Experts of a small language model: 32 SiLU neurons an expert, a sigmoid router.
Below are experts of layer 5 (counted from 0) of a mixture-of-experts language model. Rows are named router (the router's row for the expert), up (a neuron's input weights, with its number) and show model dimensions 0-159. Each number is 128 + 32 x the weight over its row's rms, rounded and kept within 0 to 255. Numbers have three digits each.
Before each expert's rows: "mostly gets" lists some tokens that are sent to it at least half of the time. This comes from a sample of Wikipedia text that the model never trained on.

# expert 122
mostly gets: " However", " During", "On", "During", " According", "In"
router:147116141129156002152080102143076100135085155117146194119206078035140141087125188127162108140115127128156141061100132173081086100122126073131094123165117096168077165121164137088151135157102124175196134108140179138128148199156098139135159066149137134078135112151184128099108140152101148116130137089070138119081138139127116133094172090095125124145107157123114146166108082141117146093152137152100106126145141155126113106159084172104109156168142104077163131141080171139133113130152142
up0:068140133125095047168070146073126112111096128139129141149153155074131128123172131117140153091100091163137138118111153117082120199104137153152121135148116085130104172178105158144140088115172157148160136153153136180078161208141079174139196078109090098107144165110104107109117133154119150126147105147099147120133133119171102122077088073095122102083156141116164105128092107115120150094151122119078128202168206145183167130110052127140095134202090148155209132135117116129161087155130107
up1:050113092120186046169093153137121162100114139107129171136116143136118115067190176125131137128138093140159174139057110133135138092069137128103090132117145119139147134109194096091230158110132062135151085084149127124162090154167075181140141044108097078127150146106164173106136146117136166108144111094152137164142136140162076133087155062078167155166120105142127148154161095168118142116159136132112102086178132095144160158152090148132136144096128138061159143133173114120181146148124113
up2:159094146064076088152098112096143135122101157134148180164134105125127130091162137132206145103120134179051118115104172166108159102128134108178096152123082108155073181141089145122074135130085108160174095157142189044107146159057112155152116069149096146087076109135135103115098113205142125126192121108125116141118105112132164146102124128121097127091164151138094155173173125129153110070172120149104163139081166136118134128158127119196115137142129088142159071097111158100200171152162099
up3:121118141086126079071114131171025101126087157134122144104103121123169130110109115070115101127174119141166158151101140163190159173097095086166119103148150122084125188164175135144158122125148132101114134152166149112115131159167145092144153144141173166113175163166183089122080169120102099144182156061081140152072156173144116114115193104059102149150116164104110186082105137112133145104063079105162119142126162165144112136112108127200119129186063081092114111149103106131106088125109124
up4:183144082118070125168123139123134132105122138132144141187156133153144101129092168114076098096094106152079136073090073120100132116109157109121129103113153064170064109180108078097095158137124138110148178136190127069170146155077114112130140115161164111103088180112079198138153180146077185140100160115120115132102150148063105175118131127122080142162137145098085108155107140119146122086143152160114133139127184113098189163201134152102150088095139105174161163150115113206150100058143107
up5:129132104115101076145127059110108079147132181109151164115159156152137092135128125116178101112084148170144155115104248147060134083141074128136101168154146129108043142188121126120111121142089088113117119045164117114113110145147071119128102084155089141188081173127149145182139163147114083141168066095142154106129111129130106127111168080130117066171123149120103159150152132128133093093150139178126150148162119152128066147116136122139052132148130091053158140118134153133140100162123191
up6:145151123076131053165147082131118103196141101117105155125148119159070119136145106147158086112157116117103124097099092176102141084090122150171156066124109059168150077135141157144155183173130185175107100110081148142137117164075077139114140126125164127099132154141145113086199113094136142132160099121060095111127111179143173153143094124134156133100120158091129182153165141131138153175081115139083097052145136043162125076117077167190152145111153107091165160178131129126138102169145150
up7:166141095149144138145095081168157094095153176103118170167125114088098111109079149175138109125088113126126070102149102111140106099129090116124040117106103099155146147071127087165147188107106108148126178110167138125142109199184137126172134118172111070091172110169126101096077151128172119039090143151135125077076124104128131132120180191126139118131139103159181135162133110054124115138160149087146118110098129137101173148147150168164150154156163096087148119193058163085139091148078115
up8:155188085164129107178108143097110105147068167133114186134150136116138182077111136113146113097113138131164191095102147160120184148092159107141027120156147117151146123163102175123145126114111164134097147156126212124156157157097112158131108131130166146119073056176091126102137133195138102130139146095098100137129110136141118131030161101105113123136097139153114160140077096115138152126093055149167127120119103087138122063143052085113102179161140170117097103195120146139143143116191161
up9:130188150070148093133123112122098088154131143110206149080137094175149148096121148179182124128106156187114116158154121151062119065128179160166105114173053144188102145103189139105159115142155129124135159100161162124132118187174121143166104128134080136056107107151084124060137101122180139124124113111092157123064153122094119116115153069085154116097083109136160164150106128157100112118096138132070154180087131184136113108138086136086142180114189084137169117166119147119104131169152094
up10:158148174076142120167092198163156050159144141126165103141091119083163082120105196150142134135070118118090131153116090049130117092087129150086096116121093140168130136084118163119117124099149094145186144104165106083109096180131112146152131134172102147115101142148175118147146157167078122117119177114120121147070122150125068137095114122113076149124140149104198130174156076171199155158110199165128070122176157102094147117121167135096138123157145113113130158143112133139106191040122158
up11:124155082066169111161091118137084132161160135088141120134089090108173095153166151109140131115117150111155109066168118179138120126118151080077119167124071057163135139118204088121160106145076122086136103130182130170081096161155114114155116093141152106128145133188120110103117122096144112150127143132125157105122119169074124086146163131105113147115094188084110134179054065133099137094122161115099150099133167143142072100173093163135107166202152111095159153154064114116168098100175213
up12:146101141157128095139037103126094067095129151193120127128157075141115143169130122153071126113151163060173126138182177099094075077107176131125148140162094120160155183168140121179154143096113139152141150163176142101116160050114125135115126091133124132110154144156142127105122132164202194157131132133086117152094098146155127176090089121162154136144125055132128093114098120138108113121107053144133094117122072183122174096146091087160078162125137122128189105108101110174147116154179196
up13:117116142116110109192125107151143126114127136136145117146134091133084059116121128121106129139123078060121110105098083144115175121148161120129166143139121167138083145153154092091173157159122110164110096108166158113102102111084173128127171108095191127095115096114163155133184122132111107097144124123018100157077126134181105135108112163098164071112094192166118147116144077167154142150110148105104142047173100160171105046101122110096127128172139170143107144148100249142091185144130153
up14:105098118123174120171074126122081121044065156106150122136143095099126179095109145078123141108097123155161154092078149159132116214126138087123057136182150120139071132161135146127148129144085111143178084114169139166161125177115151094089125085172100091141192141083148163108146145157095093106209130113100116080144144185120122132186151167165111172119104128105118159168091083139158113149122132131153112128121204147112141088103073156110137150132110106147156182153060140105164091178153124
up15:182137135109132107155122081134120139101113089113158146141146156144096129120082158106202093092151124151110089082103152100090079109089136159142144174107112141158100116180163110103103131105195140139121186144121068111126131178156118158124134117076158119167072075115126103132143130087166182146113099139143157115059149155122137188127149109071165096122142063166153167106112071085145184083154123125125106167097130179126133107176116127127144173123147091081204088145179079160173071194146091
up16:148174093163189068130155149086192116197139101120122151135090045091131175101098137105132101193174121151142147138144097143106115130141104118142088176179144136159170132122097170081186150100136123166188109131074170127133143111068102148138111153110080172114117140114131168142107153125162123124049071126096102200156115176126092106110117111081146152103142131131171063140116122153125075112094095108118044154144102135116132122111051138150172085092071141126122162132131150164115145127152133
up17:117179185153121091120101145110097121142103092184148158156140147075211203133133103089130173132185083128151137081111162120203090113180095149142104087127175121125128115109140140089096131084123149146164149089117142105077165130124121122137177096112094057116159133135164135096090130128135082119099099125064086153112153080150133075146133132104153154136157062109140156167054159148131200117096168179085102107124141123161077134133121111170128210162143144125190151133089086126140116151109130
up18:143134112131148042156091116095116140099113077096092157112091115114111176165117138060172140144145155133124096111104167172112069114106125109093129094145159083151087107138175135114146131134153194157207144129155131114148108095131078130142135098140146115094127105168149161134127210160110095079130170188144162090073138173155090069071117106104140112079183125104112145174083094128141157116140071140108088172134156157113103127165146097166147129156132109061088196119137179170126133177081163
up19:183151145138095136170119118118164177137144131125172092096161131034123125081106214114183071134175144078140126103114125083124144113095140119130116169132112070143162159127143189132098158132163139143116112162171159154093153139078053194156093053169069171113115074131151145163110114161095098106135160099134125113095124114117105113144121167167128066165130094140067169113128154139075138129154121145093160160117123165157148163114150125173137088164098137106136117150068165161111119073188152
up20:131120174180158087166078102054093093158107136167239168104147122082155119133165168159176121128119145123113115081110166119117103039143107145148123112118134148102131136117126188113113167162104108124233166103142138165154093144125127140142122115137140136137083195059177092153138094135064091143123136137130048141092130178131147166092101082141056111105115112121149162085157093098152136108175086111156087146151157125134144113152110126134167162144149089130107100113128142136123076113107093
up21:150152130109142112106096115142103111101131109128137145123189120112129132075176132122077100127132120116143096113079140142092142177139164125168114157139126067144172121116138131149199109147141152132119052131119205111134200128140095122165134058132104089111134110090117150123089191095086056075126069085120110097170157142120167112098160147124179129139102068200088113134140084194126093134144170165164163125108155198112119085114097146163123154128120051158134130185128153126141185143203140
up22:112173148163127085154142091160155135107114074107108113098118099071123095088113149107101128154144105127140155123115170050104135090133155173105174109191087055114154177189085148133106177136095146157200176131078131152089153155153151165113128112149118200113158147108123135129107134155116181108105106025108153127123126100133150091134182145070111173123105175147149160114129166189085122089107139092104135102148171120117109111148183180119107124139146146068102120169140158121103120163047113
up23:186094116119078138137060111149141168113129213188147185144118123092120149101178118134150121100123127121132136115117170107110079145142082172198100128145075116122126146148113121143080093165127074150151123147162094168141141103138062097144091038128127082073124112156143129099115119112136166129121099107150144083141146089144162101130084166184136144171083152065121206085137136173147070093155125135130115179163138192147106131115130168086142198089113078158127070097168144143134125143141125
up24:108096063149171081075084180151127098116093176163150167086179115106108118108157172159209157154142164148161118140174155161147183074138136143168131106131141131156109128087118110144170095108118153135166104108141176134140187162121168144139136096130070138151094115161165173098068170134138125119022127119109091096081152125072090113032127165158161144126163140094154096150105075117126117063127130145097128113156125125160134116132076171143120086147134117119164107174088102145103107123118173
up25:137174165166076083081132137133148158105145147105129159105145118160130150113146124099108106132090136069151088088089134168108048169119183136119064066142146124150043114070204075056125178131133122142139163104176175123148154106139159132169161075116104130152123069140134132157104124158120133178100109183092134189108099113153091111146136121171123106177103169122103177159093115162112117127111139102098054135128149096130154100152139136128136182118130122103162084094113156175131113176175195
up26:123100063132147104098143145148095132156141125118100155143104124142137101113130230117131127100117160135134112087090155163122145074135126092128109147110169099118071082140162155132141118127120076196051099073153145094069116141186149156165183154081183177138171115175190144157140151188125215111153117143168135175137103115151121143112130107147117153115072139081100187155133097146086130107158130133102107060169081115132117147171124120128088108126111146105159099114050114159136128046122126
up27:153115152101113107157105042125087062121091139109089121080203087116102159079132103150149095094121073161162088161108175100150139135137126068163134110185141139155134104166143126123124139159156170160138157137136080112143148134099109183108092132112081082056128133139179228102129134165128102065100145132149106117174102136151170153131205099041159099059128098147104147116100117169129094136119146160107147116097109149151154082129144096161150101097161146118119089143167164117154130149173155

# expert 107
mostly gets: "See", " However", "|---|---|---|---|\n", "|---|---|---|---|---|\n", "|---|---|---|---|---|---|\n", "|---|---|---|\n"
router:116165096186096076141068107099119125152114129125141156105219078005172100124106179099159105148123125150137111090138145148118065082105082076200093130154107105123126155094167110106137104159130149173183156109142210084158134171174127143143133117146103123094148103137144145104109136166108132125168152085079144091100118157119154153095148074156078146146079180136101137156107119123127132126194154106158140147149133111126123118149103179109107110161128066095127148111088189161162088133140150
up0:193177153134161075107086187138114098213105161070107125087140067105184119191138171079112138134144141115101164094075137147131136124162097154185090137147088137106096131088145133149093131169147163165169144137139115118158144143149135126152093122172062132121098116169147148089133092159098094152158149121092138135126131155143136134113065155165036140097129189107145154175169101104145118093151148068113096107125139073125146114143175164129111125113121113148178098077039172134142143086170122
up1:130141167165128110175140137096130092095137140136106121137103135148155110118072100138118106120094162122095116146102097149153100188131124086190080100125159112143095181150229100154064111164113122161113154111164144079173111154154144118179119122135100162147090099145070099135134154143113138199135104130112062133108156135113102112135171128133086098151140127121074104068200122169109090195158201099114089165157104165171051100117136160076127157120106152161095111060089159092099156101144097
up2:128130136137114085121107114095082098112161158148108144160199076138118147179182167101119144136111090130127112133098135161163080112098115109216074134091131149083130127078183158117115099146117126156130177087194143127082112174202147083115098104134159100132154096145133132111102176144109147095149080114119119039108135167141129122151097147116177143203090159191064140147087181165085176123172172150156104111128067091133140102135146155098104095162086129149086142130137156135136089170172122
up3:154141134129106165110079189110103102154087144157127136156144168081184140105173132087111110088157148084112090112062126187128099122107118066104202104100155169198158119118148119121115092152116128138141163105137149125177078108087089160126102180119119147106115110181152125151150108131058106073128216105146143121154128132140161153138117135120155096100097149177104132119146159109114117147224151132158127106164120111137115122077102075163131087169181080099073150111089173159181115171072103
up4:131205095145100124166107171101072133142099130135114180067138151032179159102151140079146151158173131124181091090152181124131086071154078103117099118157116125124095106126216151112128139145130119107159122145093164128150163134152097116114091146143139130085140132092171117113141160169149079131131122144144146105104136088101160153089121140163081093119148152085020170105135084157192105150144125122152095128115140131088104151085080158117085155129134098172116120167120216138108108118193125
up5:148111130137134111147124103139204113175133060126149123093124100085172133069127163078103180113100121111144137083116105115179168120087163116138103145154123135131117139100131149018103154122106154134147068099187201131189173116148122093147104105143152143169140084129079130097142127116102136143131141166083176122098158189185136137149170113148089127135111150135170195086108109132105117101139086121119141047095169164143093195126086131109148119159155152059140139180138116115130139096208109
up6:114120113151127128142133118120077218158122104174141151115138164103127056121168167087171129193144084157137072135075064128131072069071163172179058156124148178147088167096180146133064167133093125125146138144140125144124141111127118119135143152125151118122169066117159084110143152128092135108140129136089166096057167093140118165120162173117125161131077190098125100108129092077102167170159140123142187118129102106085168098104047129134133115150115131123168125124121169095182159167111130
up7:116176139181142165168160077159158117153099140108157178191152105120124124178174133084141087112099131123137085156129156115126131123061100103165100102162114101135169110072140093102177119080132109101118078158146108089168116151140088187093168136132073132122131127117123175102151149184126172096139123157115140101116108193131141165128110113126114142115062159102133156094056147124149085106143138173107119103121078122113179102053096147133088127127112131115105216161098232168170168084110115
up8:151134072136148093139137128150110129124173116186122187099107156012172166110158193083148126146104090152134151089077166125192128160084120095124141172143112142179069123135144146116167093194155147160162128081148140089063134148119173091154089132183171173128125120140141126135073126150058153136137122113120135146108090137138122118098160101134169162112094095101112083195141172121150156106203136128157112114085114103145136115152145106076046194164127116124109115114103086114144137136126144
up9:072190132139124112124129086039147135145118075188120156123130092136136101164081178124152131178123126109103182129086095119060168141151099140134140144096162093157112129084131166094113182161133133127117155129178133157206143162117193117142111138122121134134113178029064104094117122178159156106208131090060080084110127119133063133126136068158141100116138168140120110127138105132133091096152123087135157158111113119131173137164083165160197095126142067100164122093120119136120130110122151
up10:200128179093140119124119095178182131097128070103131147114111093105136098114118166185141130133044104130194125094122125100122093115069162095129171145125149101161170141134134125174128070171101121123081137137167130152118076140128134136119152121184086062104147153063106169146112109190137136143142153081096106119137105104084137135078115094135072134105071223105112141134113123115170170111129157138155177164185128107104190120045108134171084148128151122148144175109096183138129148132118088
up11:113143058175177122124150180121116117196188179083134169175158100061135043148115157121151119135157170126082145126139129108119114131117085096128087102086106080090156146182147082093100135125101135204148177239170099137112104148118130160131152105092177133088110100144129123078180116158085134114135153133091103146110131160152139131111141112130112175155132114157139178146088152114139119118087166115099122096087114083108161093126064120049118143120139138122076126133085134093179129108159154
up12:129152167166142139095125089126127190092159102036094089095161066066109107125091094160150128084157150206151074103200127146130077093119102103177088144111196134144138154100067123123120110157154135130129090090126138074125108141092177111179121178195119119109107157097152082124141129166203107138114130187094079117140086149102133139098156116115176139126170155102125136114097126096169115130140103117112081108144086151123148165148173153114113174118104133113176155147177135131111112106203094
up13:120164104104165082139126143133162134119124083194157072124117113031126209137101101074158154190150151160146064108113138139190077086172109098171144092114156069101113144138124146153143123182175150133102117150139118115186107160127118079131121156158115146104135149128119149120154111160058197141168119118133101109083157177073121140076153077130124116097126075131149132129123125091132153097144193121122121145160159147133178112088136151074153085149114142131114148133122200127097076064083162
up14:132139117169108166117126098117136134150112125126087134066142106066140145108113078124140145132109125101143128156159091092117142072129158130086147034142136136071091154168231113083141094137140092142126124094125155076137191087133126133140157104106144094099123097164143111073137065161161138061114176161117100105175184187159152129096183131100125108131163120095126168111129096128144164157165106108120133112159129129105100068164132137107147135151110181080148101140107201214187135169112187
up15:097081104153148081161112076115120140146081153112157104148118148073125141063186104128115138113135144198092141073076194187179136157157114125186128125087111113137119141112208097129081147094159132203143177175120158088178059126126155087062129158109095122157149099071147113127108104155132119135160137088149123097095125108111123092117078187162097141137148109098116097171135147163108144107105140140133144160129155115119132151133139098141164130076094171116078128087190106171174151201155150
up16:117153090118126076155105096103121096150143169102085133145177145102159137078130123115057086160105106186142137088119135147126083196087104098117114105116142147117102161170088134094131110138136105145127160087143165154158116156223072214158114112189102153106162117124121130102073142114128133136119141102085102132172075169082149131118187096103160116126070088125109090141109176125147125120153186108139135188156214092093158106081145121121119110117174109146170155210141124097104146089154162
up17:142139174108184043121097074131150141155101180133102111134162138090116062095089181136129124128138106172152136111154164225156091159143144139110120125154157115162112156125147087104126115107211157137188140081184183098153151118113153135148130153124119141123110108108171116140131100138066093129156162075073094167090033098201098154119141081126141190117147116182118136124105065134122113084113061099098123086101087136095110116143112106134186114136130126084142139144131150154114128118169141
up18:041132130099155132170132158091164130114119141170162127120177121084125117098145088049147098136102192115135105156131185130159116086098136136138123104165123122128114187082076131108074138099136176135130167178187126108122102126125134161161162076148128162045144118175102124143180109126058141113119094122084166118117102104098137069188169160138116071101098131100126126196105173114129138107134169073131119132152159104167083176117143108095126081164155152128126119109063182110154124198162109
up19:097070099130100094134122164101108131129160140132192089079142127081121094084110194132116168124134083112103111133120150133149064118070130095168142097132129149151102131134132185091111095175088155156138085120127127106200160139142106074146127134149107119083166106078117169127160089101147117153149102098149144143119174129163174173107162101134055179109155156106131159118104113136139185068138056139121145145146152141172082118080144158077081126197083110122154188189109163150116076206138136
up20:114200093136143108152092092160087168185092108103123146108168074077071125169112164105163185156114126080162134171131171110133098102128062138147133108184178106160160117138171129104125114159105131187145168129134172082108118155168147127151169090091116120129138076146141195151080098139055084166159146119127070092147090146128186081135148162112088158065151122126110132162124137155124139138130122158187169108049097101105132157097085141081159099081132133130088115103167166125144127101090147
up21:131187162124075115125129207111117142154077107083051103136122133160166141140156107088096143126142163122132101122087138150153094055133109149143127122121040172168127123114154137100134161240136120138097101096136117127125138117111111157109134155105105114127191138118175157177127140059081121100126140101131102108147132150134148108096123035151127138115124146104161159088115157136091094121078098164152114096177104177177156156078077100117155158152145177105091136182125141222167146145140155
up22:150191160137127057092105150105152136104164138178179192093172108148150074081157142140102026063127126108119129109135130121076197120141066078103141098141138115184118085111158145140092177092134112124154092138093149070156122091133111130135125076149150137132087105143138165060156158185132181101123107146124171111095126137170124119200111146144119146132082103098135101160140085127112109112144160140115126142103073131098089126163157166109135193083135109153159156109106157161185139194130094
up23:131156115130143056129108101181133125080075105078116114114133058080206156138106158115128087099127124129111121128104129175118096123100139147157145119158155111149152121146121232058154104152117172174141212114110095130111114152162123176129142100110090141111115119154176134115097199060127125125102096100113117122097179122128137106111139079104127080158090125163108144074072107157159144113124129118140105130144084125159101103130167149128143156173138112078139232108131184178196092168131148
up24:116128152171150152142107135096118170138088154084133166088166101082150069144141142066178134125087178138140113051145146209099118113137109123041145155099095108112187134109118145101144101116130146170129148087166155146128100050085137170129100105110090164135174166126194110099108106190147097122187057123115110180138088149105127158079126136170142149111121093113126112087183103087128115179153115068140155135117103109125120144161141157121184125120141154133131116210058161132168153146121149
up25:114167165173160064168156101108130122148111125163166126180153098092136163156093196067129126095059136187078127081144113055165079150159141140140091119139078132144140123122110155128155125183149130103097103108159137082143129167161176127130109120097115123136103184130169121147124165159147129103097138158124141090062134157132151114128168103129169160094113130161138126196125081048166160123122127116083073120111196214060097084132116143128142084109119088103077130145123144158193101126118134
up26:097162127176141127133143110088129129114097161193138153121117060068156162176095184147086078096176075056165132159143124143162186114074127127155137116146099115131116099128182109154090140098142081130133136103130178134135157058122210127171161154160090084070114133150078157094102137169119093120157128086127170152132089171155097145185128139121126139114065177158165110127182134142152134133175120068115136113123152082120159084088118076119155141116113106137170078140115132136193128142077092
up27:134189096129174110133116106152125109128121136116080158113160121146092210127062124151107162117145116134126147075171157220115107121117154165136120136186143081123131154120215123160149057051065091102078152082144156152064102138138132178118133075103128083133146088122104133141122169172099113088107134163101112080143150125117152118110145124137140153119092081135162090043064136145115124064150113148124168121159126144175135148169141117142122131107184101151146210094122156127079146133130135

# expert 106
mostly gets: " However", " These", " According", " They", " This", " It"
router:095174114121145034170114102133078090153128172095131149073167062039171155127108173102089093107094133148188167086094128174124074085123133083176114115143112089180130122113119119103149138167104126111187119124134135144099160154171128148173135079143123095121143110133170140133071135165064133095077144119114137054104138167100118150105154084087115128099134177119147158175085145177131118104134147131082110130142126144120097119110099177099157129171158105108134152157101192198139157123182146
up0:066099122147118115171165127139119188119165121081117135109136085102122101122097166200169108135137144176160105154168135101076136075131117098102095185130151155191101146116093125136148120146181180151168055110131105146095102155112117148196137071160135081072118124154099153149098127187126146129063092175107136166154149086128107125122164100077240112123085140153132081171074100164101140132117141129119079167079139121141095130096103147126120105175126092079169122095114173120101168137138134
up1:146071111107089102100124090105098157190135165137137117116199116140115112120149148150131155074082128131148091071106181103153156132069155156117134123160110116060048131079089139129117122110096134112145111120142086100094105185167166100121124106120173120157142088142091119148138142137118164128091091154100159101081117134107165160136174105153083125115151156131106168216101093132170186120152088168069083131116138133142163114157121115162168122140106206132124148177029185097138133176158175
up2:105108114151114109057089142112081109200088159124109099112116088104083140147112138101121082119120156131177162112086135187159143119117141060163104130195149107132118144098110052132093112117155178097127151128168130158176089110158101151096049112117089104141201134157093174166122121133127112102107165111116145080157081179155144126167111165051119167164170144150179141150099067217109090154117197120104134121114140106145090111085124147100133104125162119128174125112131117178161144154077142
up3:091145033093144106146124122095116114175147075123094174118125111160089168132098150131149130153155167159117170122120167151101112135169142172135116098110146076146108086109085131120173187163128111108149156160194092084124143105200166112132104143128095132057102124147140107132080133120125185097092116115171126115119097097079161152142124086064162112108149111140146150162078104143119129107104076078100084107154132204155108113168119126118132139078147111156205149127206175114100088186181173
up4:089137185149162101119146065091132097119131140092182149098152167108135093148134067105067098122099080089127190079157109150133096073160166151117187129118157169139115105131166122124104131145084098151147120126115114168123152132155071129110113085141128092100117144109164176145140100159089193095160107092113121111096162140074122159128152055115112100097146134053151144077097145143188145086146128143177144092095161147175020131143101162091148148115125130080112167162095138148186126158172157
up5:138144139131169176138122137133149146083073160193078145114153098116142144104084175165142110081136136172167181191151105106158146063149173167170099093121094111124153134150156105155124124180103085106129081137160141108154126128120165119190099108149142145125118157169123124135103148126135075119184046172106154106141124087099114126086113119161140106073033088142159072193091100149093066122164143127119124161171124144115140050152085077119093152130110105148122100150065143144150139094147172
up6:081070081099175136096170087174083071135147153161124161082129142129116129135147145095113166141109148096100125135125178189114131127076135130153151137165112116171146142116139137104132135123120144128139103114121143136176179196173141114157153126123071116134142107165097124117071129108124061134097173112174093109124126199170180168106148124132133098120182183212148182092116101178086156070110072085128183137106104122149081118088109137119152056134124128142098133134121222128133093185132082
up7:110167132134157102144150197134098168181089108130094141142140050111143142124130118110105079142174140139171180088165114226139098089105115111164133110163100099119123120118154103106154130136167170135164094120139157090100165099110150149150083126173102159037152132152163114084105104141117090108138090125073121089088133092138127127136104091128120107130116141035142134173095116161090041148131152165081094100143139117119104203124080177149158138223158118146111126173143166170116132122121150
up8:116092116150122157142074113133112115127163185134127130193159131139201091183100161076083096082089110150141175079108139119094193112129161078109114161163117152125090149172117174135188103166121144135128108145139140122153120149099137140157158107116101117079151086100109139169107119160086069094089133159067149041089115098154086171139121089124163087123190100153171112124135124164102070107160079151146176137157153184106123092140162149076112185144110089110131148177106135125105159168189144
up9:106135074132061133106096049131142158115074131162121151111072113104122128098111171137099131026108129131158124127120181144130132103104118074194161150129114114164071131143133129119175068177153144133136086124172109076121118134131183130109205148115144133102150121088239159127181181140102114114090143147127107110091129177145175142139159113122084134105049122116155137121105137139174122106144129081139133118161111152121177158119092090151160192172160087131122111109176162136186108148125167
up10:082125132144163078126150092142134152163174145081157128195137120135136145110095074163123111101104118145107127102108122160052132111113113171202129094098114093148169146183082155182176147148121110124151143126171165148103136088117131096118156054176073108115210134080105139168101136115163107098124113145136151089161188133127149128097127105113095165103071198077128170167124137103092159068145096170182116095111107171096106135046147162107133113138125123120118133211116129093119102092172149
up11:157090105100134121164184123092120094085113101071123149172178147079129147112064160124151121107098120190170158075101176104119131107189107118191109163125134131140087139067113173146173121155138107125166090122099114180184085172131064211141123161138150110144111109091153168121139139109098113151089136133097130105087178176157080134120110098119083167126190152047120178148150163124120124160127123090102124142114079116116113138126136116081116121143088112163128134145109157195221119100123166
up12:158082124152129104127106152151186107204163117109158178054151051073114158143137133126070081138128182161150126085075149169101077089123058131143108166117136127151095132156092111098165068148156172142171129127142154096146161151104134064104117099145135120168137075108145183131115147134076167138050168159150099128142148167148151181089126176107114123138132152108137157167090107140136117098168131114100118108091088135128111140042169154111112176105159119092124196148112186130121126145164140
up13:085206142130122146122096123099047100136147148127122157081130113200088055157162171171135175119129112127143114063102150148124129123111153124113139124073165094132113121084113123117115163198098174106143105104114062155125115112120110106189190122118139127154081145144172079055148165122109120153130095107151152144151074154110119093133107105120120093135189178132145122188122168139118092104113109134085083110159126152148086063122109130074183199132176143138133124131145133186193131143162184
up14:123151123143116132085131112101116154124137177078101146083115114112147138154127124114106111136175109097084088077138110174191083173115108034142130168094144108186182079141083155136154145164121136119112095128197125160117175164144119127148110126086084146136112124113132107148096081162125107099049090154127177149147194157119105087102159109105146092087097160115104119127093100152123176142102118121100086080131099086158160115057088155116123172188161150124109131177147197200118137201170135
up15:092129157109113044096138122162137176132141115123120147109211082121154125141083113095111142145113121093205117149114158142130119064101142138154167165109172137178136099125097095131153123098131119151141110110108128131096136136179149113131134151133100096114166140137123168088112102130066145149098149119121112098132132158055078099150127105099149198139147150158185155140129102166096191075142101088159096081155110112089153169131078132073115141187117121134044133177148194119143208117095220
up16:172186068114209140161115103180164120159118150120092093145140153102099117097087140134058107127110122177142177099076132113122141133136134064105120128158189112141066102164158093091159161164087120138120094115136077107084128175135098134176116137104174105170133129152102185106112139137100143121098117163099163118171132125097135143119119165111150119123156095136128138159191145180067159160130117120101124125149089138185072171075096120123149172078112105136131114152088132102084217070199082
up17:146124115111105103152101171083138112092143132110127117123189131089150064099102201104093142071135205164159144087149127194147092109092085110157121138160130147164119147143168128081136146146121106111133094161170157104126138161165159130197065063156121082149133156146183188111130108150108140079117178103098161116119132120137124120113152124096129091184096110158153168149076115095109022116107089152121136120108108169116140090118116119080220132132167187084073162129111128127123137077133134
up18:063143144142139155150146204107135134211078149091096073095157123149173131144121114061139069105167163125121151165139099146142118097105068064125128130155134131169168099096080157098114090153122084129134098110114141137135142099115094173135116077113118140134134126089132130142129185092104112133114134120157153123172156131118190107078109088118139157137148168136136174159131153167152124179147179109140133091096163176072165059078091112106104114127067112133092145114163184122079208100209143
up19:161137134095124125149094109108130116116070151146124108112115067117113123109090151176166041120082121164166134078115117068068151100136147122135097146177127110144127159104135139069181132127105099124212138124161162096113107095140193105201144105202160127093101116131129148111128184144088149114109144110173099091171132165172126124130161086136165172121113133079133147128118113145122126181084138057112120175099083171130115106212112119122112109171136174119144174139130144180145135028169126
up20:116147063140182066152133162129160073171131194120177165097143121106144149144105132124082107142108158107186148125112079139124117025137113094156179142139142089192149091101078142030166193163137128090128141053146156106162120133121144106136157107097156086109113134141119112076127161189107158118098082116135140107126139121111108128185119135132089133142137120126116151141107154172141155099163175102093117113081125161110132144023107127130164184170098116137169185118084162149140139118131117
up21:130088120127094133148146100129190080163141141137083134171143156134156143174159123152097120108077119157134124141130122107062094124089091094202145161093149145133120147151169113125154116161138101118125142111087111156104144096178062086138078084238109140055087163158143064129113123150136118125134117118071097137138151112097155121166069133119107080109161139086141113138155091166116142144140052203103121153153118159097135225110118136149114140110165106159136114148116203140187124064121128
up22:108141112101160132091133101099068080159137237113112125133153155104122142102116133105118132141076176132128157128120156122223125136093143090186063131139137206112117159098107114204075123117111119121132108100156133056094138134157124139128111154113188124123172139175144095078140111175070146160111150112122099124126093144140089186137097080125125156160066111145104173168113154183141151116109154179057185133166101125118145154118140103115148179088093126172096085126088117150118144142118185
up23:117142135113182108161129150181118158131131164140100137090123078132198151131124142107087096164162083128122138107084107089159143083117242068130133135129086131186164146174107072084145139154205107067115101146100138108124123135124164124154177083098196120102163105138142129109109129119142111100092171108095141086163141175129140144106191151084113132118126071137141175164100088127148085082148125120138142140087070179124074048142142162135100096120169170105150152169120112150196122126145116
up24:116148171091124101101177106115180089159153155127072152127142193199127120125090151136099146138137059117146147101120077098075127158145164159193189138100135100179148149152182136086145084159123125156150088105106184163106087055165163137114136120159117070168112106110109086161128167141086114146072136110106144063098097117085123115177114163085120138099162111127150092118172199161089125125071152127096145087117066108137094144135166147113125103069095088112161151147073161118145142132155128
up25:115094161125095111100095095108125076148215147129100117117132087105145113101105149129145140140124189157164108051081156168127090159104178156172147156141153071144102143072116161141129141101119139142063122152131172090115108147164119165177159072145151129152120128066178124135066130115158090123090102121096149148153082146149092101172140142076178157145135179100123163167155173133221131111087102116163114111170139115128085063133084138157105128153194089066171129141121124114100141147123189
up26:102157085130146127195163112114121112102146159123164099153115092087165119193098172094069122110138092163121159169118139082136055145148200094160185117164104100128113087127137115146147123131108136106163153162177113200106153156128097103144160098146130118122133080104128093178079163164107095132163108125101093079091212103123122195132134159098113161138156198113079093140141129168112160116074099105125084158070135077135110087072140146113113093146116074134103137118132129164133100195193123
up27:159157091156080060171167174098124178105122132119143151117139122100174197128121115104142034144137113129122174158133108146133180102167198071157112165169106071098097094103123138143090111076092105157136136155183114108120148091068156141122139059138181107092152130066167168149116115127136138090163111122114100093080190183108089111118126080144132139117125123149096176147086121138126144085121110138146162102126125093075137160167096126121115189147085086116131130172081119185184138138148177